Weights of a small mixture-of-experts language model, trained from scratch on English Wikipedia: a shared expert of 128 neurons.
Below are experts of layer 7 (counted from 0) of a mixture-of-experts language model. Rows are named router (the router's row for the expert), up (a neuron's input weights, with its number) and show model dimensions 0-31. Each number is 50 + 10 x the weight over its row's rms, rounded and kept within 0 to 99.
After each expert's rows: a language model's description of what the expert responds to; "gets" lists some tokens that make up at least twice as much of what it gets as of all text. This comes from a sample of Wikipedia text that the model never trained on. Tokens count by the router's weight.

# expert 30
router:53 51 58 55 68 37 42 59 49 63 43 53 50 68 58 57 53 63 54 35 46 43 58 42 47 38 44 59 40 37 37 58
up0:54 45 41 70 58 53 56 46 63 63 55 26 30 59 50 32 25 45 63 41 46 68 41 33 48 41 47 49 53 25 46 59
up1:73 48 40 30 37 27 49 44 48 61 62 65 58 66 47 45 43 56 60 47 55 37 52 47 40 62 43 36 45 54 43 44
up2:49 40 47 32 71 38 44 48 51 53 72 48 49 48 38 39 40 47 39 59 41 46 46 54 54 43 47 48 50 29 47 68
up3:43 30 41 54 55 49 42 59 39 60 35 48 60 60 52 37 59 53 53 55 54 54 62 32 57 48 54 48 55 47 30 49
up4:28 62 47 43 45 62 53 47 65 53 37 53 74 57 55 48 63 50 62 63 59 44 48 64 46 71 57 51 62 62 47 55
up5:63 52 44 65 57 54 40 38 79 42 47 40 49 52 66 53 43 66 50 54 40 52 52 47 62 51 43 45 50 61 46 48
up6:47 45 61 53 68 62 40 41 56 59 33 49 65 56 39 40 62 65 49 52 60 50 53 38 50 46 52 43 40 49 40 49
up7:51 29 39 46 57 44 54 40 44 67 45 43 53 54 47 45 55 61 48 50 55 38 60 60 48 34 43 63 46 53 45 52
up8:57 31 32 55 46 35 41 51 46 53 27 44 41 58 50 51 67 61 43 55 55 47 45 56 52 42 53 54 48 51 42 47
up9:58 38 57 74 45 37 53 68 65 43 32 55 64 57 54 69 39 55 44 53 52 30 34 52 39 56 37 45 49 42 49 46
up10:54 54 48 70 54 62 60 58 42 50 35 75 56 41 65 55 59 78 55 56 49 43 46 51 45 42 42 63 35 44 50 67
up11:65 59 42 42 67 56 45 50 38 74 36 48 46 41 76 41 61 50 52 43 48 72 54 47 51 31 41 54 40 37 45 45
up12:47 37 34 51 51 43 39 50 56 65 35 43 34 63 30 63 46 40 57 51 52 34 37 47 53 51 50 62 53 55 39 59
up13:54 44 41 63 56 49 42 44 52 64 37 51 69 50 32 68 57 31 68 52 51 48 54 59 46 49 49 54 36 49 53 53
up14:73 41 41 55 30 51 39 50 52 64 54 55 62 43 47 70 48 44 49 45 59 63 37 42 36 40 42 51 38 48 49 36
up15:55 56 64 47 48 48 56 76 39 69 62 56 57 47 41 63 52 48 62 42 61 49 51 69 50 42 60 45 46 31 43 59
up16:60 68 55 54 64 57 45 64 44 63 59 48 59 48 48 57 40 46 59 51 55 42 46 58 39 29 58 40 27 45 42 63
up17:53 36 66 54 58 54 47 65 57 56 33 49 52 57 54 38 65 60 49 52 56 49 46 53 41 32 41 54 50 39 44 54
up18:60 41 47 46 40 60 30 57 45 59 41 46 45 60 54 56 54 37 54 75 64 54 47 50 48 50 57 54 43 48 54 53
up19:47 26 46 47 48 51 53 46 51 45 39 41 52 47 63 50 49 46 50 43 44 46 46 42 45 40 54 56 53 48 46 46
up20:47 49 63 51 60 72 62 53 74 43 36 58 31 62 43 58 73 66 37 48 60 50 39 36 32 48 55 48 33 51 39 47
up21:59 44 61 57 52 46 57 49 32 55 61 45 43 45 53 59 48 42 53 58 53 69 41 55 44 42 54 71 39 44 45 43
up22:50 30 41 40 62 62 52 55 65 55 54 34 61 65 42 52 51 48 58 40 54 44 42 43 44 41 60 39 16 50 40 65
up23:50 45 54 41 60 60 48 43 58 55 53 36 46 60 62 35 50 43 40 42 45 53 48 45 42 55 58 58 63 35 48 52
up24:65 48 34 56 59 49 47 48 54 52 45 35 49 72 61 56 49 57 53 41 34 61 44 51 42 43 43 60 48 52 45 54
up25:60 38 62 66 53 53 34 58 60 46 43 60 61 63 43 43 45 65 64 43 52 60 53 70 42 45 43 40 33 53 38 46
up26:46 55 52 41 41 44 38 62 42 65 69 40 51 58 57 58 53 48 58 46 39 40 49 45 46 50 43 48 64 42 48 49
up27:68 45 35 46 38 54 58 65 36 43 47 51 38 61 49 41 50 50 38 46 61 60 28 62 65 48 70 48 57 61 52 55
up28:58 52 40 45 45 38 33 46 35 61 27 38 44 68 55 50 51 68 36 45 55 36 57 42 39 42 44 51 48 43 44 62
up29:39 45 38 52 54 45 61 55 68 55 34 40 57 54 50 56 52 48 44 42 49 30 59 48 43 43 47 59 66 75 52 57
up30:55 47 58 47 52 52 56 53 77 59 39 40 77 68 59 42 49 38 53 33 50 50 48 58 53 40 79 47 37 41 33 35
up31:54 46 59 42 49 66 48 54 50 49 50 60 56 53 53 61 53 42 57 48 50 57 50 41 36 57 53 51 50 44 47 61
It responds to: Mid-word syllables, digits. Short syllable pieces in common nouns like ha-ke, sha-de, wa-velengths, na-ils, plus digits inside years and grid references.
gets: "6", "8", "5", "3", "ha", "4"

# expert 23
router:54 51 55 54 66 45 48 50 64 59 47 44 48 66 56 43 67 36 35 64 67 57 45 54 43 31 26 50 38 56 49 69
up0:38 40 39 62 49 61 52 68 56 53 48 63 52 65 52 49 64 42 46 47 70 37 52 50 61 47 43 63 50 60 51 42
up1:44 44 46 52 52 44 40 62 53 47 52 58 67 44 38 47 44 45 48 55 56 46 62 43 43 23 60 65 31 49 43 52
up2:42 55 51 62 61 49 37 63 46 48 64 45 32 72 45 64 38 54 43 59 62 43 42 58 53 42 39 46 55 51 46 61
up3:55 41 55 58 42 62 60 65 55 47 46 45 46 68 39 45 56 68 59 30 48 38 44 60 43 30 53 56 63 36 43 53
up4:51 58 59 58 44 53 78 50 57 67 44 59 52 56 60 45 50 54 37 61 55 39 56 53 62 27 55 58 65 67 52 55
up5:54 54 56 38 41 49 41 45 31 72 57 51 59 60 56 50 40 47 56 51 39 55 46 47 47 44 39 44 38 50 47 55
up6:41 53 39 57 63 54 56 53 50 49 49 40 56 49 39 39 52 49 41 48 62 37 60 55 59 58 65 53 39 40 45 44
up7:57 46 39 43 57 56 27 51 48 55 57 40 48 60 49 42 65 53 49 45 53 51 38 45 40 41 48 46 47 51 45 68
up8:53 55 50 60 44 61 59 49 59 38 47 55 53 57 49 47 75 39 45 46 58 44 46 57 32 36 56 70 47 57 44 63
up9:47 38 43 41 47 55 53 49 48 57 43 54 44 65 36 50 36 50 64 38 48 46 49 51 48 60 36 57 57 52 49 59
up10:57 44 52 48 48 52 57 45 51 45 35 58 55 58 45 45 52 50 42 46 55 69 50 60 33 52 38 40 44 59 49 53
up11:65 62 32 50 46 39 35 40 41 71 47 47 71 58 46 43 74 46 52 54 62 24 49 57 55 45 50 46 67 50 47 53
up12:41 48 47 65 53 43 62 49 37 56 65 58 40 54 39 61 41 41 43 52 53 64 47 50 51 58 57 48 51 57 54 69
up13:39 40 50 54 42 73 38 46 67 45 30 41 59 70 51 43 54 51 54 46 56 34 51 54 49 43 59 56 53 51 46 44
up14:67 56 52 56 63 40 51 54 51 48 49 52 64 54 49 32 57 49 53 54 53 45 52 44 42 37 48 42 42 58 47 57
up15:40 58 41 44 54 50 39 56 40 54 56 51 62 64 50 50 55 38 41 54 55 56 59 61 48 47 60 50 76 46 44 75
up16:37 48 51 59 43 44 63 50 64 61 62 53 39 52 59 43 48 50 37 58 47 61 36 51 40 42 40 58 63 48 42 54
up17:40 44 57 61 34 58 59 55 69 45 60 48 52 66 49 47 45 45 29 64 47 50 49 65 35 51 53 46 47 26 41 59
up18:38 49 39 55 50 62 74 48 42 48 53 55 39 80 49 41 42 37 55 59 64 71 31 35 43 45 58 48 44 40 43 59
up19:72 48 36 68 51 31 40 55 39 42 40 50 57 84 64 40 64 49 54 54 58 61 40 37 44 47 52 49 45 39 43 80
up20:42 42 53 52 55 48 52 62 54 54 42 53 55 53 36 40 52 49 42 51 56 33 50 56 61 63 39 79 51 52 50 64
up21:55 27 54 45 64 37 72 41 64 52 54 37 56 68 58 57 37 58 37 46 43 52 53 35 33 36 63 60 39 35 50 50
up22:54 50 46 36 40 25 48 60 59 62 53 59 54 44 53 31 52 42 58 55 35 44 41 59 57 51 54 43 62 55 37 53
up23:50 40 67 49 47 45 56 64 44 56 46 47 68 55 58 49 47 57 52 42 48 60 52 42 36 41 57 42 45 50 52 52
up24:41 50 45 44 48 73 56 50 57 58 47 48 43 81 52 64 43 44 47 57 50 51 37 46 70 34 48 46 62 68 51 65
up25:68 65 55 69 35 59 67 66 59 50 55 60 42 42 50 48 38 59 41 56 46 35 35 48 55 49 41 59 51 48 39 46
up26:72 19 47 66 32 42 43 32 65 45 49 29 52 60 51 39 52 49 65 40 38 58 44 60 44 47 31 59 34 67 45 50
up27:74 48 58 51 69 41 44 62 53 55 47 42 56 63 59 43 46 53 49 50 60 51 56 23 28 58 37 52 49 54 48 51
up28:47 55 48 55 72 36 50 63 66 56 68 59 56 60 55 58 48 61 38 55 69 51 62 61 46 57 43 36 31 36 52 51
up29:47 45 38 49 58 46 44 43 36 49 62 46 62 57 41 59 47 43 51 60 57 52 44 41 44 38 41 53 42 46 44 35
up30:44 49 44 52 59 44 34 41 67 62 64 34 59 43 64 40 30 68 41 43 48 49 42 55 56 50 34 44 61 53 48 57
up31:47 47 56 32 46 55 43 55 37 40 51 55 47 44 58 48 48 59 39 53 59 38 41 38 46 44 51 62 60 58 53 49
It responds to: Personal name pieces. Fragments inside personal names, often foreign or Chinese, such as Chen, Nielsen, Ernst, Giuliano, plus first names like Brian, Jean.
gets: "1", "n", "on", "ar", "er", "an"

# expert 32
router:50 47 46 47 51 57 39 54 53 65 53 45 61 63 43 56 57 48 33 62 63 55 35 38 25 45 45 69 38 41 15 60
up0:52 52 52 50 47 39 42 36 54 67 47 46 62 49 53 61 60 53 39 41 44 53 26 36 37 53 47 42 44 64 30 56
up1:58 63 27 30 48 38 42 25 40 53 56 49 57 32 51 60 51 56 49 41 47 39 52 62 61 57 49 74 55 26 50 64
up2:47 41 45 47 56 54 56 52 58 65 32 41 61 69 53 36 55 81 62 47 54 64 43 16 44 46 40 37 30 63 43 52
up3:50 32 46 34 60 27 44 64 45 48 42 50 62 47 49 47 63 64 59 52 78 48 50 58 44 40 33 53 44 58 40 51
up4:60 53 75 23 69 53 61 45 55 52 59 26 53 52 50 52 52 49 69 46 77 42 44 38 45 51 49 45 46 45 44 41
up5:43 54 48 41 66 50 60 50 48 71 51 49 58 54 48 57 53 53 57 40 47 48 62 49 59 38 53 52 48 31 57 50
up6:38 55 50 52 72 58 36 47 53 58 66 38 41 59 43 57 64 51 34 63 62 54 28 46 34 57 44 64 39 47 32 53
up7:82 55 56 41 55 55 43 44 51 62 50 44 55 47 50 65 80 44 32 46 34 42 29 34 45 55 51 58 58 34 45 60
up8:53 26 38 43 59 58 48 48 45 39 45 32 59 43 43 56 56 31 47 56 54 47 45 46 44 41 43 64 46 43 45 63
up9:60 35 48 37 65 46 45 64 68 58 44 42 56 52 59 45 38 52 58 50 68 41 34 53 38 50 42 47 60 59 46 56
up10:50 63 40 55 47 22 53 54 60 69 59 48 48 43 49 55 62 68 45 51 43 66 44 48 35 68 32 57 42 60 50 53
up11:66 31 52 46 40 40 46 60 61 52 40 60 53 55 53 30 43 54 61 51 56 53 54 48 58 46 42 54 45 46 55 58
up12:50 46 54 54 54 31 55 73 73 45 46 60 52 44 56 60 47 54 36 54 50 39 30 66 41 51 43 72 37 76 42 42
up13:47 52 46 51 37 50 52 49 49 52 51 47 41 57 45 54 55 42 39 42 59 69 49 43 43 46 41 49 54 41 49 44
up14:44 39 49 77 62 61 47 56 34 51 50 52 43 47 59 57 47 43 36 66 35 57 24 42 52 62 45 53 53 77 39 48
up15:57 62 51 41 36 52 57 43 30 39 60 46 65 50 58 39 53 62 43 42 43 55 45 30 51 52 52 39 59 35 47 58
up16:38 51 46 63 56 53 64 53 34 67 52 47 50 54 48 51 72 48 36 50 38 57 41 38 40 47 54 78 49 46 41 52
up17:73 45 47 73 60 28 48 64 52 60 56 47 64 43 62 66 44 69 47 60 55 65 37 60 37 60 56 42 46 52 24 56
up18:63 32 42 41 41 52 59 63 62 63 49 53 58 45 55 39 53 47 39 43 59 64 52 49 50 43 34 61 59 41 62 40
up19:47 64 56 35 58 47 36 66 42 71 50 44 49 47 59 59 51 51 49 43 46 55 38 30 48 31 51 52 45 54 37 43
up20:56 40 42 59 81 53 54 41 56 47 52 67 48 63 47 43 45 53 54 50 59 61 39 48 44 55 43 46 38 58 49 50
up21:45 46 42 32 48 43 52 52 34 58 59 53 42 52 48 37 50 47 35 45 61 65 41 56 45 46 58 53 38 48 45 46
up22:51 41 25 47 64 50 38 43 55 43 64 67 53 61 47 56 41 48 55 59 55 57 48 42 51 56 52 54 37 46 50 56
up23:54 48 40 31 65 56 49 52 52 64 20 53 44 41 47 39 39 40 59 50 33 57 50 45 43 47 50 52 61 29 53 56
up24:50 43 50 41 59 42 40 38 52 47 66 52 45 42 55 60 41 57 66 38 57 58 52 35 53 43 53 53 56 64 63 44
up25:67 49 47 38 60 63 68 48 67 57 48 73 47 47 50 36 40 53 58 48 64 46 23 56 52 54 39 61 42 49 41 51
up26:61 48 48 62 44 47 46 47 54 50 45 53 64 60 56 52 46 49 70 56 67 48 54 49 55 25 38 60 56 59 56 52
up27:75 50 42 61 43 54 69 43 37 58 38 40 70 42 37 51 47 48 48 31 38 52 47 38 50 37 33 68 33 61 54 52
up28:64 42 26 53 67 49 42 38 44 66 53 28 46 52 50 40 35 57 64 47 53 43 52 53 41 54 42 57 42 46 56 60
up29:53 59 45 44 49 62 62 33 58 51 71 67 53 58 45 46 66 50 52 65 47 46 57 54 55 37 44 50 42 24 54 56
up30:50 66 51 39 46 64 48 39 48 38 55 35 49 43 51 67 74 41 41 35 44 63 35 25 60 52 53 58 45 51 61 58
up31:49 48 57 33 56 42 49 54 48 54 45 48 58 52 53 48 52 52 45 50 41 88 43 52 42 48 53 54 56 61 49 57
It responds to: Table cell closers. Pipes, closing quotes, parentheses and commas ending a name or title cell, plus verbs after a subject, like scored, became, resigned.
gets: " |", " (", ",", "\n", "\"", ";"

# expert 58
router:51 53 46 59 52 38 49 49 57 51 52 42 57 56 59 39 46 47 51 53 63 47 40 47 48 30 33 53 45 54 22 66
up0:73 45 52 44 48 56 54 51 59 58 39 51 54 49 64 45 43 67 53 51 62 48 58 53 53 51 50 69 55 57 32 54
up1:43 44 41 53 53 57 40 50 56 39 53 46 47 50 53 36 65 49 47 41 63 39 35 49 47 55 39 64 46 57 48 61
up2:55 41 38 47 49 36 52 62 37 62 55 58 39 60 51 33 41 50 45 71 58 56 59 53 42 30 65 52 52 50 37 62
up3:52 43 47 51 57 52 51 51 57 62 42 53 45 59 36 51 46 59 44 51 60 53 47 49 47 43 59 64 36 52 42 51
up4:57 47 29 57 42 59 42 42 26 53 50 44 66 50 43 52 67 51 51 56 50 48 46 59 48 56 31 70 42 49 41 49
up5:48 46 42 34 71 53 54 42 61 57 43 45 50 54 44 38 50 28 50 59 52 43 59 42 47 39 44 65 52 49 50 46
up6:34 54 58 47 56 60 51 72 60 50 63 35 51 50 43 38 54 60 48 55 36 52 47 27 49 40 40 66 38 49 28 51
up7:59 46 50 58 49 55 39 53 45 45 53 66 47 50 45 44 61 60 59 65 51 47 38 54 43 65 25 50 59 50 51 64
up8:52 37 40 55 61 58 40 41 48 46 59 38 53 50 48 43 68 48 56 48 53 45 59 64 47 61 47 39 63 45 43 48
up9:62 50 51 57 40 41 33 63 53 48 48 47 56 38 54 60 68 47 36 52 42 55 42 51 52 40 40 43 36 53 47 46
up10:46 42 57 41 49 42 46 58 51 55 42 51 52 57 53 61 59 44 70 46 58 49 52 50 36 72 38 43 54 51 53 59
up11:43 53 42 58 51 40 52 38 50 51 45 49 41 52 33 64 54 39 44 45 55 41 33 44 58 36 37 48 65 54 53 59
up12:39 39 54 55 36 57 40 56 40 46 43 71 46 60 61 55 67 54 47 52 55 66 52 35 37 47 51 76 58 53 49 53
up13:32 43 53 33 40 45 38 59 37 36 40 61 44 52 53 48 64 58 36 49 64 52 36 48 19 53 42 54 47 57 57 55
up14:43 41 54 42 75 72 34 36 60 45 45 43 43 53 60 34 63 46 62 59 63 56 56 50 57 45 55 36 40 46 48 63
up15:65 56 57 48 50 41 41 34 62 47 42 43 30 50 65 43 34 50 43 29 69 55 38 55 48 61 45 54 60 48 59 50
up16:46 35 51 57 48 61 47 56 48 61 55 51 55 55 50 64 42 60 63 55 56 53 40 63 40 43 48 29 42 36 53 59
up17:48 51 63 47 49 55 53 55 66 57 40 36 38 53 58 53 52 48 36 48 56 57 34 40 43 41 50 64 37 46 45 48
up18:49 58 53 49 60 57 55 40 53 43 49 37 58 57 55 32 48 61 54 57 47 64 48 35 54 55 39 44 45 53 49 60
up19:42 63 53 49 51 54 60 55 57 54 66 40 49 47 64 35 46 51 28 50 32 60 63 42 37 34 64 81 55 38 49 45
up20:73 47 52 37 50 61 29 41 48 69 44 56 54 46 43 57 57 60 60 63 67 57 44 48 38 38 38 60 50 52 44 72
up21:74 55 42 44 56 51 44 48 54 63 53 74 52 45 60 47 47 70 58 37 55 56 50 41 48 47 52 45 46 58 50 59
up22:29 44 63 46 52 52 52 58 69 58 51 49 43 52 47 38 53 44 42 44 53 57 36 33 54 37 55 70 47 48 35 59
up23:50 50 41 35 44 32 45 71 36 67 43 63 54 49 65 45 60 62 64 35 51 46 66 36 37 59 38 47 59 50 52 71
up24:54 44 40 38 50 41 49 59 68 69 50 66 58 50 50 57 37 48 50 29 46 56 45 64 38 43 52 62 59 60 44 50
up25:47 49 55 48 52 48 49 54 47 55 52 52 33 45 51 72 51 41 41 55 57 46 20 56 52 37 57 54 54 59 54 66
up26:48 62 36 53 46 46 43 65 51 53 56 46 62 54 47 54 57 38 62 40 44 44 51 64 39 49 39 49 48 46 47 44
up27:49 40 54 64 61 47 55 60 53 48 38 54 50 52 71 56 52 80 48 44 41 54 51 45 52 48 49 47 46 47 57 53
up28:53 47 45 51 56 50 60 57 58 63 57 49 48 53 52 49 58 58 44 45 34 47 49 32 46 41 55 50 67 46 34 53
up29:53 50 27 39 37 62 40 54 52 57 50 36 54 70 55 49 78 70 54 40 36 70 49 36 39 47 57 71 44 55 38 52
up30:52 39 48 41 67 36 42 57 61 60 47 59 51 51 63 43 63 49 65 56 43 59 42 63 44 51 33 67 57 52 42 42
up31:55 39 38 59 43 49 53 71 52 50 61 41 38 56 47 32 48 75 44 71 40 46 45 54 43 32 48 49 42 46 55 57
It responds to: Later digits in numbers. Digits inside years and large numbers after the first digit, such as the 1 in 2015, the 0 in 13,000, the 6 in 1963.
gets: "0", "9", "1", "2", "8", "7"

# expert 47
router:57 51 53 53 50 49 42 46 44 58 61 49 34 62 43 40 50 47 49 63 62 52 49 44 45 35 46 60 55 48 31 73
up0:39 45 64 37 52 45 61 64 51 52 59 67 36 60 56 47 50 49 52 47 64 45 49 51 62 41 64 39 54 62 29 58
up1:42 52 47 41 45 51 69 43 36 46 69 70 45 70 54 50 47 72 53 41 62 37 52 56 42 48 40 37 48 63 30 51
up2:60 59 49 38 41 30 56 51 70 51 47 71 44 37 65 44 34 72 49 58 58 49 46 41 49 54 34 64 56 50 41 59
up3:45 50 49 37 75 54 50 55 48 52 62 63 48 57 47 60 49 53 43 44 51 42 59 32 48 45 43 51 45 52 52 62
up4:52 31 52 47 66 63 50 50 54 55 41 52 51 51 44 44 57 38 35 45 53 59 36 51 43 51 55 56 45 50 52 54
up5:54 37 53 47 52 54 51 48 38 52 62 53 47 58 47 38 62 39 37 54 53 42 57 39 50 34 46 48 63 58 39 57
up6:61 40 12 57 67 51 49 48 48 66 58 57 48 61 44 58 51 53 50 29 53 67 51 50 49 46 56 56 32 60 60 63
up7:66 40 51 48 40 45 57 43 60 54 40 51 36 62 52 51 62 47 50 65 57 61 48 19 50 52 35 67 56 44 63 61
up8:48 51 53 51 51 39 47 55 47 57 58 46 39 52 51 42 46 69 24 38 53 71 68 31 43 32 54 48 59 67 43 56
up9:39 65 60 68 51 42 62 64 41 61 57 31 39 48 55 41 39 42 51 51 37 46 39 59 50 46 48 41 59 39 47 45
up10:53 33 44 47 49 39 39 59 78 53 50 57 48 51 52 44 46 40 27 54 59 51 67 47 23 37 49 39 48 44 44 62
up11:58 34 52 32 46 39 52 38 49 47 48 47 46 45 55 42 70 32 46 52 54 32 55 40 39 31 45 57 46 45 42 58
up12:40 47 53 42 68 51 53 37 48 52 49 60 49 55 48 37 60 34 39 52 48 40 51 48 41 47 44 51 28 48 52 57
up13:67 49 45 57 53 51 61 57 43 57 33 53 48 43 49 67 34 49 53 33 48 51 35 46 46 39 52 61 52 56 39 52
up14:35 37 63 29 47 43 56 62 59 53 43 48 50 62 50 64 44 54 42 38 50 44 39 53 30 40 50 49 43 53 45 40
up15:53 30 66 57 57 39 38 58 51 74 39 64 35 41 52 45 67 39 39 59 52 57 52 50 28 26 50 66 61 48 49 69
up16:42 51 40 45 61 47 65 55 34 61 46 46 39 57 46 64 54 65 43 30 32 49 56 27 43 48 46 55 61 50 44 55
up17:52 56 42 51 52 42 25 44 41 47 53 47 62 32 52 48 55 64 55 51 53 31 59 66 29 44 57 56 40 59 38 60
up18:50 41 46 66 75 34 46 54 44 53 54 68 45 47 42 47 48 60 40 63 70 45 46 63 41 65 52 67 62 53 56 49
up19:54 47 42 34 75 42 31 42 47 65 55 45 42 75 57 55 57 55 40 36 51 69 44 47 56 50 39 39 45 55 35 50
up20:55 64 37 54 43 61 44 48 53 57 66 44 60 44 42 51 39 51 44 41 65 41 37 60 23 40 44 46 53 42 42 66
up21:67 57 34 62 60 44 51 52 50 52 27 42 41 50 51 54 43 57 40 54 52 50 52 37 46 57 69 58 38 47 48 69
up22:56 55 44 64 51 52 51 55 43 51 42 74 65 63 47 54 66 55 50 42 75 46 58 53 43 56 49 64 51 64 51 59
up23:48 50 38 54 50 58 54 40 50 57 51 54 55 42 48 38 43 57 48 54 66 46 60 26 58 56 56 36 44 53 56 49
up24:51 46 57 47 64 70 53 42 39 39 51 42 63 42 45 57 45 49 58 55 64 41 43 51 59 64 63 66 60 46 46 62
up25:41 64 42 66 53 68 58 40 38 48 51 48 54 53 44 38 53 63 58 61 79 47 48 48 56 66 42 61 55 58 19 47
up26:60 42 44 65 50 52 44 46 60 51 40 55 50 59 52 48 37 41 47 40 50 47 38 41 34 52 43 58 52 40 53 56
up27:52 37 61 34 65 52 51 53 52 50 45 41 64 38 56 46 66 53 37 48 52 36 55 59 52 38 47 49 50 39 42 56
up28:42 51 51 55 31 57 68 51 53 58 42 55 38 54 54 39 41 42 57 52 44 50 23 51 50 49 46 36 51 58 38 61
up29:48 59 32 48 57 31 42 47 64 57 43 43 60 49 51 49 40 51 38 39 43 33 56 51 67 55 67 43 58 45 45 52
up30:44 44 45 39 73 27 35 48 49 59 50 46 53 60 65 48 49 47 66 36 51 57 42 48 59 30 32 48 41 42 46 50
up31:66 49 44 47 42 65 45 43 41 50 52 39 58 54 56 53 45 56 33 55 59 57 47 59 33 39 60 54 51 20 35 67
It responds to: Infobox colons, sentence starters. Colons after infobox field names like Commands:, Primary users:, plus sentence-opening pronouns and articles such as He, She, The, They.
gets: ":", " |", " the", " he", " He", " The"

# expert 42
router:52 40 37 51 65 44 40 58 55 55 58 48 43 68 45 34 50 55 34 50 40 55 32 48 41 40 23 64 36 38 36 61
up0:44 47 67 69 58 71 64 54 52 52 46 57 57 68 51 43 47 44 70 42 47 34 44 52 56 40 48 39 48 39 43 43
up1:50 34 53 43 49 58 41 52 74 55 56 60 48 43 64 40 39 46 54 44 59 60 44 55 66 50 36 47 54 42 41 58
up2:46 71 46 45 39 47 71 50 47 60 47 47 68 38 44 76 47 44 32 41 37 55 49 37 48 32 43 56 44 45 47 60
up3:55 44 41 52 80 53 60 62 56 52 50 54 55 71 60 45 58 57 46 41 55 61 43 49 53 54 31 49 62 26 42 47
up4:36 54 47 48 50 52 51 58 48 50 58 50 46 59 42 44 61 63 44 49 51 61 44 35 56 45 50 39 40 53 49 55
up5:64 48 34 24 50 49 53 53 63 50 33 45 51 46 42 53 53 43 37 35 56 61 38 46 32 46 32 45 31 52 39 49
up6:51 29 69 42 67 48 45 45 51 60 38 59 37 46 47 40 48 42 58 53 61 50 54 39 38 69 45 49 54 65 48 52
up7:37 46 44 44 57 62 54 56 60 53 50 51 52 80 53 50 45 60 45 65 58 39 32 57 54 36 37 56 39 43 55 58
up8:41 66 60 37 47 78 37 56 67 64 53 54 45 42 48 44 54 56 48 94 60 39 49 54 39 52 67 56 43 49 38 52
up9:54 56 42 42 50 49 56 67 44 52 45 46 52 42 42 45 45 45 35 59 55 51 57 38 27 52 64 41 35 46 49 58
up10:56 43 51 79 40 46 50 43 59 55 59 51 61 41 44 40 57 39 60 52 54 59 47 44 59 49 53 24 51 60 44 51
up11:56 36 45 54 53 80 66 37 61 55 37 53 54 61 54 50 30 45 63 63 53 52 36 57 35 52 43 49 53 44 45 58
up12:59 52 50 34 22 55 51 54 40 67 53 59 55 45 56 50 37 53 59 36 49 48 56 64 57 60 57 43 48 51 48 53
up13:45 50 40 41 42 38 42 41 46 65 33 53 54 58 53 51 57 41 42 46 38 58 48 51 50 54 49 63 46 46 44 61
up14:63 47 47 51 72 38 36 55 53 59 49 41 52 69 60 40 44 61 51 79 49 44 44 41 44 60 63 50 59 45 39 61
up15:47 58 46 56 44 50 51 51 60 54 51 39 44 58 62 64 46 48 45 56 54 68 34 56 37 53 54 32 45 38 44 56
up16:63 29 50 61 51 53 41 47 54 56 33 58 59 64 50 43 44 47 36 28 48 46 68 54 14 34 48 51 65 47 31 58
up17:57 66 56 51 37 46 57 41 57 52 44 61 55 37 60 68 65 67 38 53 44 65 53 31 60 68 52 59 60 53 49 56
up18:34 44 44 52 54 45 46 47 67 59 35 65 52 63 51 46 50 61 45 59 49 59 31 64 38 40 39 54 54 32 51 61
up19:55 46 62 66 44 33 44 53 55 53 37 55 59 57 60 44 61 50 65 52 45 53 40 56 52 45 33 58 49 44 44 60
up20:56 54 54 42 54 61 65 64 48 39 50 33 52 55 39 43 66 53 38 50 58 45 52 37 65 59 43 44 55 54 48 56
up21:53 60 59 43 68 47 61 44 60 51 53 41 53 50 51 51 37 55 38 37 45 37 33 36 41 39 44 57 35 41 42 47
up22:62 52 52 46 27 63 47 44 71 49 45 56 50 43 54 65 51 28 46 31 62 62 23 42 34 44 37 44 34 39 49 46
up23:52 42 52 51 54 47 58 82 46 51 38 44 59 45 59 76 60 46 43 54 52 42 29 46 34 40 41 67 51 48 56 47
up24:38 49 49 63 64 49 45 34 41 54 48 51 41 57 50 45 68 47 54 61 49 54 47 63 58 64 36 58 68 57 50 50
up25:48 56 37 56 63 60 47 41 51 43 43 61 54 56 73 42 39 36 60 62 56 28 37 53 56 55 37 39 46 58 43 46
up26:62 37 33 60 46 55 68 61 49 47 46 61 46 73 54 60 61 46 46 35 48 60 51 42 38 63 42 54 54 43 46 58
up27:60 53 49 44 75 45 36 47 66 48 48 52 41 37 50 43 50 48 41 62 48 73 40 42 64 72 41 56 44 64 62 56
up28:46 51 44 34 54 46 44 50 50 54 51 34 67 38 66 54 50 48 46 43 44 41 47 46 59 51 42 40 49 50 39 46
up29:58 40 43 53 45 48 48 48 63 54 36 46 48 57 64 54 40 62 61 47 56 65 33 59 68 48 59 49 36 51 36 52
up30:51 40 44 58 54 45 58 45 43 42 33 47 59 49 46 42 63 68 66 56 48 50 51 53 49 45 44 66 40 30 31 53
up31:52 45 52 34 70 54 46 28 54 82 53 48 56 48 54 41 38 60 54 64 40 52 44 54 49 35 43 47 51 53 47 63
It responds to: Article the, headers. The word the and The after prepositions, especially census-statistics text like At the 2006 census, plus == heading markers.
gets: " the", "==", " The", "The", ".", "==="